python train.py --n_experts=8 --experts_per_token=2 --d_expert=176 --hidden_act="geglu" --lr_router=0.000242 --learning_rate=0.00549 --beta1=0.95 --batch_tokens=[32768, 65536, 98304] --train_tokens=447100000 --max_steps=7073 --dataset="wikipedia_en"
Below are experts of layer 2 (counted from 0) of a mixture-of-experts language model. Rows are named router (the router's row for the expert), gate (a neuron's input weights, with its number), up (a neuron's input weights, with its number) and show model dimensions 192-255. Each number is 128 + 24 x the weight over its row's rms, rounded and kept within 0 to 255.
After each expert's rows: "mostly gets" lists some tokens that are sent to it at least half of the time; "gets" lists some tokens that make up at least twice as much of what it gets as of all text. This comes from a sample of Wikipedia text that the model never trained on. Tokens count by the router's weight.

# expert 5
router [153 153 128 155 136 182 102 134 136 105 110 149 122 144  97 136 146 135 122 108  97 116 109 115 140 126 135 155 168 143 180 144 126 130 126 134  73 100 116 113 115 118 141 126 139  92 180 138 147 107 130 133 178 122 125 124 115 107 132 128 100 134  83  93]
gate0 [168 141 121 116 123 126 109 158 148 123 108 175 182 183 130 132 167 122 147 136 166 125 103 126 116 103 121  99 136 152 134 145  81 114 136  95 131 127 129 128 119 138 110 117  69 140 157  99 134 133 133 116 110 108 121  96 168 117 103 152 174 186 107 121]
up0 [133 116 146  96 131 120  59 161 105 119 145 143 161 165 129  77 115 127 137 105 140 131 153 127 121 122 146  79 111 138 139 101 190  92 142 132  80 108 106 122 101 115 156 109 139 137 114 143 126 142 138 151 163 149 105 111 125 120 109  81 117 119 163 141]
gate1 [150 120 142 103 114 159 148 131 132 156 100 136  99  97 109  85 130 151 104  94  90 149 154 113 147 130  84 182 146 127 167 147  97 113 139 143 102  96 132 129 154 118 179 116 117 140 110 109 156 119 161 141 140  87 138 159 124 151 169 115 153 144 124 119]
up1 [143  94 143 113 117 170 110  92  95 116 118 146 141 110 106 107 135 152 154 139 141 142 161 143 111 125 102  99 104 172 134 156 124 128 123 151 103 160 142 144 131  75 122 120 137 133 144 182 128  91 136 144  92 139 127 123  62 121  97 177 120 166 123 163]
gate2 [132 167 153 128 104 120 159 130 160 114 102 135 145 109 122  96 105 132 151 102 130 129 133 119 126 151 116 125 164 131 138 145 155 159 137 130 113  91 131 127  78 118 144 137  88 107 155 111 143 151 146  68 176 160 114 125 121  95 131 122 120 119 132 140]
up2 [130 127 124 136 123 173 131 106 124 117 125 132 123 127 172 110 121 119 177 194 134 105 113 114 146 166 128 128 145 114 145 185 111 140  95 128 141  95 103 101 130 155 132 140  94  97 158 167 134 118 106  85 139 126 134  91 136 123  55  92 159 145 126 159]
mostly gets: "that ", "who ", "Z", "can ", "which ", "may "
gets: "| ", "(", "that ", "is ", "was ", "as"

# expert 6
router [ 93 180  96 114 144 108 101 119 154 120 115 107 159 135 125 136  86 126 101 149 106 134 135 163 153 166  92 147 112 157 129 162 126  99 143  87 109 126 115 134 121 127 119 139 122 182 156  96 141 119 134 149 142 134 180  94 101 119 117 124 141 171  82 135]
gate0 [112 138 146 100 135  88 162 139 165 132 142 126 128 180 123 149 109  94 132 153 117 135 107  95 175 163 115 131  66 130 109 172 182  76 125 130 142 118 115  96 109 107 109 108  96 171 147 187 166  99 133 157 109 136 148 115 191 116 134 139 150 151 123 145]
up0 [135 131 132 145 134 114 127 123 141 148  86 155  89 133 130 118 141 145  91 125 118 104 121 130 110  81 145 170 121 127 121 130 155 149 114 128 120 125 125 123 116 112 141 165 136 124 117 143 113 117 141 119 140 110 145 100 108  80 135 167 112 109 145 146]
gate1 [149 165 145 103 118 158 142 175 108  60 153  98 180 132 147 128 136 139 139 124  85 173 119 141 130 155 114 156 119 114 104  92 116 134 109 130 161 111 140 130 162 146  90 151  74 119 118 103 115 111 122 134 122 183 135  87 118 132 144 166 108 163  90 166]
up1 [135 163 167 123 183 160 114 113 112 122 123 134 168 117 126 156 106 161 153 152 101 144 139 128 134 114 114 108 119 156 153 118  70 157  82 121 174 141 113 126 159 141 102 160 194 166  87 134 122  72 135 112 169 131 110 119 114 112 124 136 133 162 127 126]
gate2 [121 109 115  76 110 147 124 131 111 129 124 112 123 142 136 125 119 102 150 124 126 121 101 144 141 165 128 119 136 144  91 138 162  94 170 108  93 116 148 168 164 104 106 149 128 115  98 128 138 147  94 110 120 144 124 116  76 103 166  63 123 145 143 126]
up2 [135 140  85 117 142 156 149 125 126 124 114 120 107 135 162 152 106  99 199 118 148 111 106 154 154 180 143 117 154 117 119 117 122  83 135 144  98 128 127 173 161 103 149 102 100 121 127 133 109 152 127 106 156 142 132 165 113 123 156 130 154 151 126 126]
mostly gets: "-", "–", "'", "and ", "not ", "& "
gets: "and ", "-", "–", "'", "s ", "as "

# expert 3
router [139 130  88 146 107 145 118 164 122 125 110 143 132 155  95  85 123  92 136 101 104 170  92 146 129  84 101 158 102 139 154 140 127 126 120 127 136  99 100 150 153 119 144 138 106 140 158 103 121  79 142 110 123 128 140  93  85 123 128 118 110 136 101 122]
gate0 [118 134 134 127 138 122 125 110 118 126 122 127 166 141 106  73 144  99 149 126 148 160 123 111 121 138 125 163 145 129 131 133 124 123 121 121 128 140 155 106 139 101 124 182 142 140 147 133 110 104 158 169 129 131 120  94 158 116 150 103 202 135 134 142]
up0 [184  98  92  85 115 120 117 139 134 159 125 119 141 159  91 187 141 121 155 167  89 131 147 127 132 122 114 130 148 107 137 149  81 138 144 133 154 167 153 144 157 108 130 122 103 155 140 124 107 141 165 132 129  86 114 111 129 112 118 197 154 115 116 116]
gate1 [124 117  87 170 117 120 116 123 117 109 127 116 155 131 119 160  99 106 142 131 122 162 143 136  76 177 153 129 108 120 119  83 142 122 154 142 140 118 131 117 117 121 168 120 152 133 109 139 139 129 177 131  91 154 132 122 139 135 129 170 153 133 116 131]
up1 [100 107 147 144 140 165 134  70 154 128 137 112  95 182  89 172 150 108 134 130 123 124 129 153 101 124 141 148 139 160 115 130  96 162 129 137 133 103 113 114  92 162 119 126  88 163 107  82 103 101  65 102 171  94 123 118 137 129 143  88 202 126  80 147]
gate2 [123 116 151 129 144 125 177  90 147 108 105  81 118 160 108  97 126 137 103 126 138 115  90  95 176 120 138 131 108 114 158  59 127 155 131 146 105  90 123 137 134  88 164 121  88  74 111 105 102 117 177 135 107 122 103  94 141 137 149  79  80 125 130 144]
up2 [ 99 141 133 113 143 153 134 133 133 135 142 156 138 130 142  90 115 108 133 143  96  62 121  87 107  95 115 122 140 120 128 132 120 104 115 121 138 108 149 115 130 143 135  99 147 124 141  68 148 121 152 165 150  97 122 133 129 152 119 108 133 116 131 127]
mostly gets: "of ", "from ", "for ", ": ", "In ", "On "
gets: "of ", "in ", ": ", "for ", "on ", "at "

# expert 7
router [125 145  85  90 135  92 130 160 112 105 150 131 170 142  86 115 103 159 121 151 112 132 143 137 100 157 143 124 153 152 154 114 130 171 136 124 106 164 166  96 130 159 175 158 119 112 132 110 164 123 151 116 117 152 150 122 108  80 157 105 156 122 115 114]
gate25 [153 138 144 103 109 142 145 149 142 155 132 102 143 166 132 114 126 128 101 109  97  77 122 127 150 105 122 134 132 124 143 175 143 137 119 113 110 181 160 140 189 101 153 137  91 149 153  86 162  98 135 161 117 145 119 159 109 135 143 120 154 106 131 153]
up25 [ 84 115 103 138 171 143  94 131 120 116 109 144 130 129 116 133 111 151 141 155 117 159 160 130 111 102  99 104 106 124  94 103  85 132 112 139 168 125 106 138 122 131 150 132 119 130 124 155  89 149 135 120 117 107 112 153 122 100 145 163  86 146 125 136]
gate26 [169 124 182 120 162 127 110 111  86 119 117  90 138 104 133 146 108 107 157 158  96 133 138 183 168 142 149 120 136 119 163 142 134 123 119 108 103 135 165 137 145 121 134 127 131 123 180 139 152 103 161 131 105 131 114 110 126 110 136 151 129 159 128 101]
up26 [178 130 143 150 115 134 159  94 107 109 169 120 128 145 151 121 136 112 101  98 138 103  91 118 103 103 141 122 131  92 108 160  87 129 124  80 150  56  96 176 112 109 145  67 120 140 141 134  99 116 142 135 142 126 136 144 139 130 110  95 152 119 143  80]
gate27 [156 123 138  99 106 122 123 124  85 129 167  87 135 137 112 146 182 141 161 119 106 103 165 116 119 162  88 122 163 114 139 143 144  99 112 161 115 127 109 146 118 181 111 107 132 147 158 154 111 102 162 121 133 173  96 149 151 112 105 109  93 147 148 107]
up27 [148 162 172 130 118 109 103 142  97  85 157 104 124 106 132 123 168 101 119 141 142 151 150 115 126 171 109 118 133 121 109 104  82 142 152 182 164 158 128 133 136 177 130  89 125 105 137 107 139 110 172  95 112 105 119 133 109 130 132 165 150  95  98 157]
mostly gets: "\n\n", "== ", "===", "into ", "with ", "have "
gets: "\n\n", "\n", "- ", ". ", "to ", "the "

# expert 2
router [152 159 157 160 128 146 111 122 142 131 106 132 181 127 130 114  99 133 107 125 119 196 120 110 143 126 151 160 102 133 176 156  85 123 128 177 104 163 125  58 168 109 137 127  94 154 161 131 123 127 131 102 161 158 137 138  86  99 116 153  94 158 125 112]
gate0 [112 127 157 146 120 124 143 118 149 110 125  98 148 142 107 119 119  82 110 141 105 165 131 128 180 115 131 123  92 145 130 120 147 101 130 135 132 148 101 127 136 128 163  92  73 122 121 102 126 147 122 118 137 137 124 146 128  90 111  99 132 137 111 154]
up0 [122  48 177 137  88 116 148 124 125 130 134 133 146 118 128 178 150 156 146  99 124 183 111 116 118 152 113  98 125 135 185 130 169 113 144 146 153 124 145 108 120 137 123 132 150 137 129 100 181 152 141 143 179 167 140 147 101  91 174 131 101 148 131 170]
gate1 [149 116 172 111 128 189 151 167 138 157 146  78 169  76 121 109 137  90 137 126 141 147 134  89 123 118 128  91  80 143 149 122 102 109  91 167 101 115 156 103 134  68 146 121 112 104 167 159 136 170 124 121 154  79 112 138 127 125 124 150 107 134  98 108]
up1 [128 160 125 146  99 143 121 157 114 149 123 108 123 131 102 128 155 105 103 135 134 129 154  99 132 141 162 154 134 126 133 132 159  81 117 162  95 100 140  83 115 122 153 115 153  76 190 153 107 128 141 142 146 109 103 124 129 127 133 140 164 100 100  91]
gate2 [139 141 146 134  74 138  94 135  69 136 113 154 171 108 135 119 110  85 157 157 159 116 127 133 159 132 159 134 131 144 154 106 148 114 118 170  88 125 136  86 120 111 125 131  87 155  93 129 165 137 135 120 129 137 120 135  89 148 139  79 135 114 123 126]
up2 [106 141 135 128 161 114  89  99 112  83 124 152 136 133 148 125 119 140 139 157 139 143 180 128 155 139 137 142 122 149 147 104 112 153 116 186 106  99 144 111  92 137  77 137 145 190 114 117 109 120 143 141 151 108 125 121 129 126 131  72 152 136 129 112]
mostly gets: "), ", "). ", ", ", ". ", "\". ", "Ed"
gets: ", ", ". ", ".", "es", "i", "e"

# expert 1
router [114 120 102 118 138 106 134 127 113 139 111 125 168 138 125 136 104 128 116 101 108 154 136 142 115 138  84 127 174 124 135 148 138 109 146 105  76 145 138 128 139 172 105 114  94 154 112 144 151 107 116 115 150 142 137 117 130 154 122 158 103 204  93 112]
gate0 [158 185  91 171 146 126 150 121 119 148  71 111 119 110 131  92 104  97 140  75 115  77 180 147 148 104 142 145 133 186 128 121 147 109 135 176 114 140 122 142 158 157 152 141 135 142 116 125 143 154 151 133 107 143 142 110 122  80 171 134 175 129 106  83]
up0 [104 112 135  77 125 228 136 142 135 143 173  82 153 133 140 122 142 162 128 128  85 179 165 161 101 146  82 134 115  78 137 157 119 168 107 151 156 160 156 133 136 132 151 117  98 129 132 131 146 132 144 159 163 119 142 155 127 117 109 155 151 123 188 195]
gate1 [142 108 135 128 119 147 149 137 109 142 130 120 125 116 114 129 108 104  98 125 133 149 106 146 126 115 143 146  84 142 119 159 156 129 182 112 107 116 112  96 105 128  77 116 122 133 121 132 132 110 123 143 160 114 122 124 120 148 190 139  92 139 148 112]
up1 [ 89 100 165 139 154 113 110 127 154 115 133 148 140 136 107  95  86 121 112 150 131 126 118 127 124 106 131 113 116 108 140  85 166 118 104 141 132 116  93 117 149 104 139 108 130 117 136 195 129 102 122 163 129 162 137 128 153 132  93  86 124 105 103 107]
gate2 [140 113 128 116 132 150 104 137 174 151 152 133 133 133 138 136 143 104 127 134 106 109 176 119 126 139 129 160 109 132 161 134 161 128 189 130 118 102 157 186 133 152 134 122  96 103 143 111 148 142 133 103 136 140 155 133  44 132 119 120 128 131 128 137]
up2 [152 118 143 148 107 146 112 129 144 121 142  90 102 100 101 112 108 147 158 173  99  88 110 125  98 119 146 121 118 118 143 114 152 135 180 169  77  91 170 141 144 157 145 147 137 185 154 139 103 132 120 135  95 143 135 100 107  83 119 108 110  97 146 158]
mostly gets: "199", "== ", "195", "194", "196", "192"
gets: "\n", "- ", "201", "199", "200", "1"